config.toml
d_model = 384
experts_per_token = 2
d_expert = 304
router_logit_norm = 1.5
init_std_router = 0.0114
tie_embeddings = false
steps = 4557
Below are experts of layer 3 (counted from 0) of a mixture-of-experts language model. Rows are named router (the router's row for the expert), up (a neuron's input weights, with its number) and show model dimensions 96-191. Each number is 128 + 24 x the weight over its row's rms, rounded and kept within 0 to 255. Numbers have three digits each.
Before each expert's rows: "gets" lists some tokens that make up at least twice as much of what it gets as of all text. This comes from a sample of Wikipedia text that the model never trained on. Tokens count by the router's weight.

# expert 6
gets: ",", ")", "\"", " \"", " –", " The"
router:146165118129094134130106122121128122122180107130124174109099091120115131122145120120091114152142141105171150144124160118134159135139121104133110115088118150153162101124130123136106117151148111109107118170130122119164124111161131108134138092104136125146173117139144110137159113152168124090
up0:137176145176127150095116111143122097124168133114195133170112153092140118124134078127126129123137129147131112119144125108128115118108115143125109087115159135125141107146108137131109113133182084128143132147111084116101087086112130140136116164095115116127136146103155108164141133109131140100
up1:102119191137106134127171149115108088141155118101145152125128140128155129121147118141134149132108151078122096082114142136143114099128129119147131127121155116129124090105155081145099118106133078136096153120168142162156120179127168133158140135103119148133139073140104127107129133104143121137
up2:123136158127128110127139098148120117113132123105075108164137136134112122122177106097099083153131115093117121123103138132122142150130141139140145108121122132113198136127082122149117133124148142142124120092116125085155078148158102093138140129133169104159103146145132111123151154122095135125
up3:107147094076130126130139123136122157086098138125147129105073126156089083094145117126123137100125132159123122072133122143150164199133117106140118179097083146128086175114130113115106108120141094142091133133149149116121109110138126103123101120114124137149117143113113126124143101150113119151
up4:124129144091158170120150138165114163115120120137116115121138164122135152104172143122100125123147099121114119127111167112090122098150152106130137133109122118075164120145112095104074078136160103144109159115086147101119144098155128111121102128094162087101144169140138118081163137164120106107
up5:135102115104152096133155123133136164138083127138133123105114106125180108113133159104128130128124135119113117136094137121111155178156086131118118110124126121129122122128121157131098160106114158143098120125167126119123121120145125130075090154128113083157154099115129127123122155106155156169
up6:146135164152121132104148119111103133163103089121190081152090119144115091090134118115150086136152116117130117119116127071133114091120108146097133124137157099112097075161124127149125078142127117116106091136071149150150110110131114146118129125128143139121106133117127098133166116137152132149
up7:129095135113121139200144108129111102122106146120126154131082133105161122187125165105141076113157110171144106105160127172145158166129107131108121118128111130102135122179142111134111076123103117165124129153173106107122126111132141116123179134097125137110141127120128148140131104127140137141
up8:129159142104135122121136141129129108083120155152144179152155140159119134090157099125093121143122145088117135116141160151150137154097146128119191097122153130096149144175118124114072101152117113117107144117123057127124144084107136131152105144139141110118109107122171098087135109138097148142
up9:117124091112138146154157120076094082123142158102151145153084125188121084143127134123185111139101102133152128084159117134174147184144146136113106140119090135129100153119130098167119115137122119127088163138101137103116100114135110115130110155086153112082130116090123107133129155113156152168
up10:137105173165135135095165126140121117119108150123089158153148115153112138122113120106095106172172183160144190119127143094135134137125157174133146156122157121131138080165138103157116103087141147137082075157116112186155136123131091068132166131108166122145124132116170159072108133105126143168
up11:098120115138163145134157146134142125116137122087171142097145125143151138134180123138114155102124142122139113076131127129126124148152086115099149142118134137081119113113120126140108100182166090137098133145118142130138106108140136140151160159111110109102139135150129086088156101155139153139
up12:147138113134166154128126108078122107122178146124132110134137133172144154125145134102145145105113161108126123105156158193153166133148134124147103075120107130084094126132088111114152092113106118138137129152111140079092127098148104147129129179128183155124109120121136135136133143122126132118
up13:113131125144120161110126150114101109103124140105117142143113146119130123116159159149173114165144116078140095124129109105106129060072090156113108170107105089083165099146073130133119111120146119141143125150111113158133132113145167163131105142079140115100121153144151128130149150110141133142
up14:106165123109175130096102154109115146088113107106120136129135129120116125122197110075140153137169143105151119123074159105157129138159133127149096113094109122152130125164098147170124141146121121160108158116087134167117127113106114099122124166096106130146134119150187081091129093118122169129
up15:136156133091134132143167139138107148081136118129160136147098182178124151096150137126093142066120122145097121128113150089135167144165088125139109164129087166144155135135116139119115099124109079133146133097104148114127106097164111113162136135145123121113103135137092126092161144124143131144
up16:124173089104179101070131109126132112127173095083199065118104121117147115082133121095119135103126170115143134145143117130141153171102102099129114142071130115147133126122069146126101115134166104127090186121071107097090097154110119133137107145113110117127098135142147173107122089128116160137
up17:138112133144136090127138084151113102122113149100103184139117118159144139131141164099105126121080129129142115101159142132119099166126114129154111110137130131093135161159113083132126058174109189132114064152131120151105113089143135140104119127178125119121086074123129145120124160117116163125
up18:139127158165142116147140092142115159095154154119113162145132135132125109122128125128101164094100134118116140097188128150085179143129131154130129113168153165149140091124097135104108107123131154124076089157097133135143121116091161149159172148156135155121115098149138110101134151110113143141
up19:139120139120158159129122099118096124114147122073106121121084101122140113147136140095132140109171101122108115100130143139138086154146109157128094119133119130112156123147113155150112140147153129117151081160128135147124109076118136121151125153123138120114090079146120126158159111147131111138
up20:124150136132178118093122135108106124169136117069137110127118108095116077129187117065151160094146127141139160139110162160140112143178119132145155143114172108091130116138123141140117115136115142086110134153103130188161118062148140098099146150110134130112130130134156143160142117113124138178

# expert 3
gets: "\n", "\n\n", " 4", "–", " 2", " 1"
router:085169121143111133124122142133164115106120111122131141110072131111109171103101107133099102179121122188138144146116142101134110128149133141162115167106154172140119098131149114183105106115108113107089137113146130108143131118149150149118170111141123151124167101099156139111119083131141133083
up0:134098161155118109127160137086086079116139103149137149129108130155129096134141165146145110139118119116137106125096140170098125156124109120121129117146137125113119126138133105121130162107117147093105117149164137155139116099089109106147160118100117145093123132134110157136116144100139166192
up1:114129095098152104132126118135123095127119125137106157129090158146174109091172144127154141165140091120085105134114155134097118156137142161113145111137103098080136129158139149142123128152117158144105168121160112152162100093132107124152080134106143127083125120114109141129136128076149144098
up2:136133086108098097160137147159135090109155134128088165137129108122121130171134166121171124107102158141127113100113148088134131135136122147136068146125164109085138146118123188158116112123136150129139211100147137133137121177102166117143160138155188170134119079136057120145133141113108138134
up3:095111090098145134172121111120110148136111131112119166135157112159150132159143122127146121133120163165165130040125128114148095132125122153109067158151098099103171130142136136098122077132101074160086198161151146132120118120162177131123174165122146159124156103140146134122142098113116132156
up4:169129148093133168174152126131105117113159103128147133123132116092136117100131171099121131111116133136114142114122124121153113098129111146093152095141164103129131135137113158122131127138155136120148138121098128105127122066155153130105125134094146087112149117128159117158159122131125175141
up5:118166150133153165110130136069118146122159077079106150156102145126117089133135191092132175137122154114140143095128137119137168142110135123087086111163085110120105101115087110137124116136148148127101094128086122151054080085132169156135113157071124143079135180137148131134132141126131142120
up6:119125155122163141108096118151130106113142099138080143188081120163134065133175119118127087099095125136140122116171130162134103132121148178121113124120100098111162080169105125121125114128145127130068141118144129121126109097113154097142142115145129156116097156127134104108132119130156132127
up7:160152158107151141150129116119100162131098136112105097146095107102150111152129127107150116096081134114107113157110097096139173152150135145122093088142099086177132165139141108139109130142102133111111108150104141104073100128129097112095136146150118138113080116110136141139096136055135125104
up8:074141131114133143157129115098133168111157143135109080096140104153140096133142096132144132116151138126120105125130105137135119097179145157120115129088118132120113108101164101134097132122123106130124153100106064148164125115129152109119138123113098111140131187145141069109118160126174126143
up9:139127173123128125130179125112104104109096098126169150091128151128155136132111116134139151135135101128113143090153093143131129114157150109118173114102152132161148136151108142120114095104132154122150128104140149109148131069135155137098160122114141153097141162139120157112098151122180135118
up10:097112199146164152140123153134130109132116129111106118140153150120139119115140101135087156088132118125093109064118101146144162150114144146101056106080135114136167117116070168185097137111116143152136158113128122157128126096127149125154134165158151139127114131115137141107141147115130142133
up11:144140153134132124162151151108119137124125108118141140159077143133134133151128110127128106113112149107129111189116077125144131184090146134130140128137079162128075102183117092154124107115096151115145128152135133123142153142117112180138167132107151088113083124167096103128119131143145124166
up12:094109154139168112148148129133135136154122146092134119149175164144140110128135144120104131148138137095140126074151159108123121092099154132107175114131099174107158136096107089124136117147119147161120159154152145158111119124150109129121174155155143141110135166151088092114161129113096146180
up13:089153159144147174117163131123103119102178126137156139145145172093127116142169149146130104125148098098132119114152139138172129097100112115121129094127134094141118089157127117113120106128132125102134140141102101111114092079152127137096158133112095100074129142146120102111130117119168135129
up14:131094146137146154131153081127122081144159090097115103127121160126159099150129160125138135106095121162117129111126123121096144111128141131137171106119159110087106121146126155139133126101153161115072076183167115129134091146124118122119167143139083150113130115120095126143125115091137113132
up15:169157141126167132141155143097104136179119105128147138142102149108138133104150175103105159098143086067122107100115126086128149144116102104118104112164144107141132109136147146126079148146119139119144143109085128071091164126151149138115132132115131110116117136106137115121131135122133121134
up16:124165084147102109114126150162137105141101139127090126139210100133125116090143139122138130172132119092146145035082160084150124158084130131122142134141149148103195123133114153131122119131109088134121148091155135161117111124143148100147130150121114123130161104131127155111129154111149098163
up17:082146134104134136143106090135136085103119153147099104124140087158141098137125118131168161095098156123119122101099141122098160088183135144127132158085161132118091147117121125144088162100131114099124142157137142106144112124134140126145150122156097162117144088111111112133107104139151111132
up18:140106099090126170152099140030115142132141106102093075123088142124135098130127154115064133136169099137131127096116134117146141146154138099158122125122133129075126112178111119154102151110121137155122138153127116154111115145141114143068121129094134108103143135108118109142082095160118117102
up19:202161134136114102142157128130137112130142155129135172126162127138104144141118141131133113104121134105158077075127150117178118128108148149149116141179147117109175137147132095119125132145128111142104153132117152157111139092144121139147205148168152182129152125129108117118154111152107158159
up20:156113150088116112117127147096161168141121135127107104155126128128109139124134172110069126140142157113134106103096133135197157157101117163162064143116137085110117137127137118156115118130116160149130144109109090136103125133127110127143124150111130087100167102136123151124108140129101117106

# expert 0
gets: "=", ".", "-", "a", "i", "ti"
router:139144140097135162108136157107151154153096131136074122067135113100107143127143142138165130149127125128177140100141108142145073110098139122142130113149170081157111139092135103149139105110178120179165116139137117128118150118100146133125131138090106172103173085111172088151080132125107107152
up0:131168134153115161189142159093118110092157110114138121119173144132138125110143088092078130116102172134147132135119156178137100100111130149109097160108170139124158123165172160123093114128133144110089153136123138133170143139182143162084106121136122117101119161140100172175140094155131141106
up1:149113099181115114122158149114152115108170138139114127144149115135128090088172083163100159110130113139126092137146123133090147151090135149117113153126113132147178109138127178090109115143153108114130109152125143133186118130166123145152117144128157127131165120125086145129109123115134127111
up2:091138105150165117168146149125121141106104106129129123149120096155138139159127190098127163124154114118093143124138126158113148150149119168109136134075079108148097121135136138099101133091170134128120157105111165094161101114135119136149150157089131115095138109120158082087150106097119139137
up3:167136170128156109112140138173123123108137136130145164141124126128101153115110124133119178145142154082118120146127148114117103144116079144146109109124122123100159175127132152120136120175126124132130169120150127104123130123116127128131142173146127122117097107140121165174128175114120157107
up4:138080170158115091110119123163109168134154120135119130127144093153164103094123154108162135155117097106116081129107097086103134162122111086124123116106122108143136099094136174120118160092114132131147067153131153117088140127139168117155135133125137100161121126150113143143125120106137129106
up5:143109117113146137134152094126120125128146112100122118108106089111152127153133148124143130101151111108118111161117160117154143201127101110127138101116124158073127149146125122150106102081093130118109099153092108114109102115162141136097129132137132101153149125117146101123147135148137149139
up6:144151173118156139126114091131128140131149110102154108143106149147121105134175108107111121136151113104138078101102114143098126126146112112144134103162134127130133088103125104111095161115158140154133123153132167140143119127117111093134171157124141154117092101149141142131156152110134177120
up7:153093128107114116105131145153188098125145134130154135165125136173137128102150116145082123142126149110112091092133128111101172135105126117130096165131165140107173128137089158099111139155154126109093158114090114101125117161166144137140127150134168111104156139164106160115124131135123134125
up8:106171172183138116150136130091089104105137140106120152136100163122153131137128109140117157128157139115108103122100136165109161101130165102113134131157148121113121121133145168097114122093169140102120118131119140082106142137153117114081130132102107104115093136161124145154119121100134100116
up9:155156133115117107175167147136147128149112139149112157097067116161131139136160131115150152110141149079131120136088170147148115138157133137126137140165071143144136112112173122115128122158088124130105130108132110136110117112128120116107140168172190132140048132125137170129143117083146147133
up10:187076139117111114154141089201110121140115113157128167101088136141153108112132152111095165120102096176108115127129131130099153134096139136115149096126150133104140110155115129140087151138122145134101078112082104079099108147093112123161137139123137159138130124153117150171136164088182142137
up11:146155162123102104124125092180113097122106103113138167126093128173168119170087158088108142116097140137084174123103154123120132119137093103130132121099126107083134162130140115144114106091109136109111154144133166126103120141106084114109108154122151134142104093148135129124130099107130157141
up12:140150153135146135132094168079114114076160103117067088108135146154108133159132103148163163137140115145114095083090147110118092152213117122130114129138110167096181170107148121162137129143156086152116122118181159184107098111121098113160133130095147115137120180137125138086141150119129093093
up13:160148132149104129189189145128130122109109096131089121144090112167156117092180107065142138137181160111120107121113117136126119116147171170111071131101115111123152155145128117130101164130149099132116173136100156185137131106123103130148135168145151095079097127162129119113128137124121143134
up14:126142101068150098126131146134131079134118108102075138164115124177151125113150131111154118085157143097133122130109187100129098132137156148087149143111112125128145149111134129140119111103138163118122162124174147140133107098142126126121185165119139095150147144093100116134119090158141101123
up15:136099100095138081127109111150151167145111165150096149095124138165144101145141103146162138118143188108120098155085109095153156058147143149133105149101164105107148139094131109139128201117135105110122118110147111113185150172149154136101094132123140142119080110149150129130102146129109148104
up16:122106105105104098109166145151120192074143115127107133112130127142155123149149106123130126118137137097121128131121120132068141119103152144140120108143138088088123124114123123133118144099083168084131186164120172112151124126146113076185139152133128083126118067156133123115117091106143169084
up17:132102115144133084122167152088106112134161067110108140140139154151159110160143134094103117146110073130121120073132173065112160141146171157134094103144108150142150092121113098122112150139134120116110138137096197160100102089148122112148141122123115112123123135151115117163173135107132142100
up18:154216107114148127151093138131159119118113097117117131180103100109131109156161144088133129093154154143137132114142128141151104156154144133129100100094139161069143118121096143095099152141154141128101127137124184141118104110133098130133106187092117118138138097139159082097127104078144156184
up19:149120171139152089126107167142114096150152122145159147132098119129146122126130143106085118129133129114117125086097156131139114120095162160148114142156113145141132108180094137128137131142116109088117123104153126126112078136113141126139129128115177115105110110139102144160138145143117138097
up20:098118133119133095117140121148165189139140121099126152092066155140138146167138176100109135095129138155106117139104147125135155171111089143146147119115122146130109126143126121139112130114108136129117078166147157132131144136145123107153111158117121114146112117162080117127149105115134144120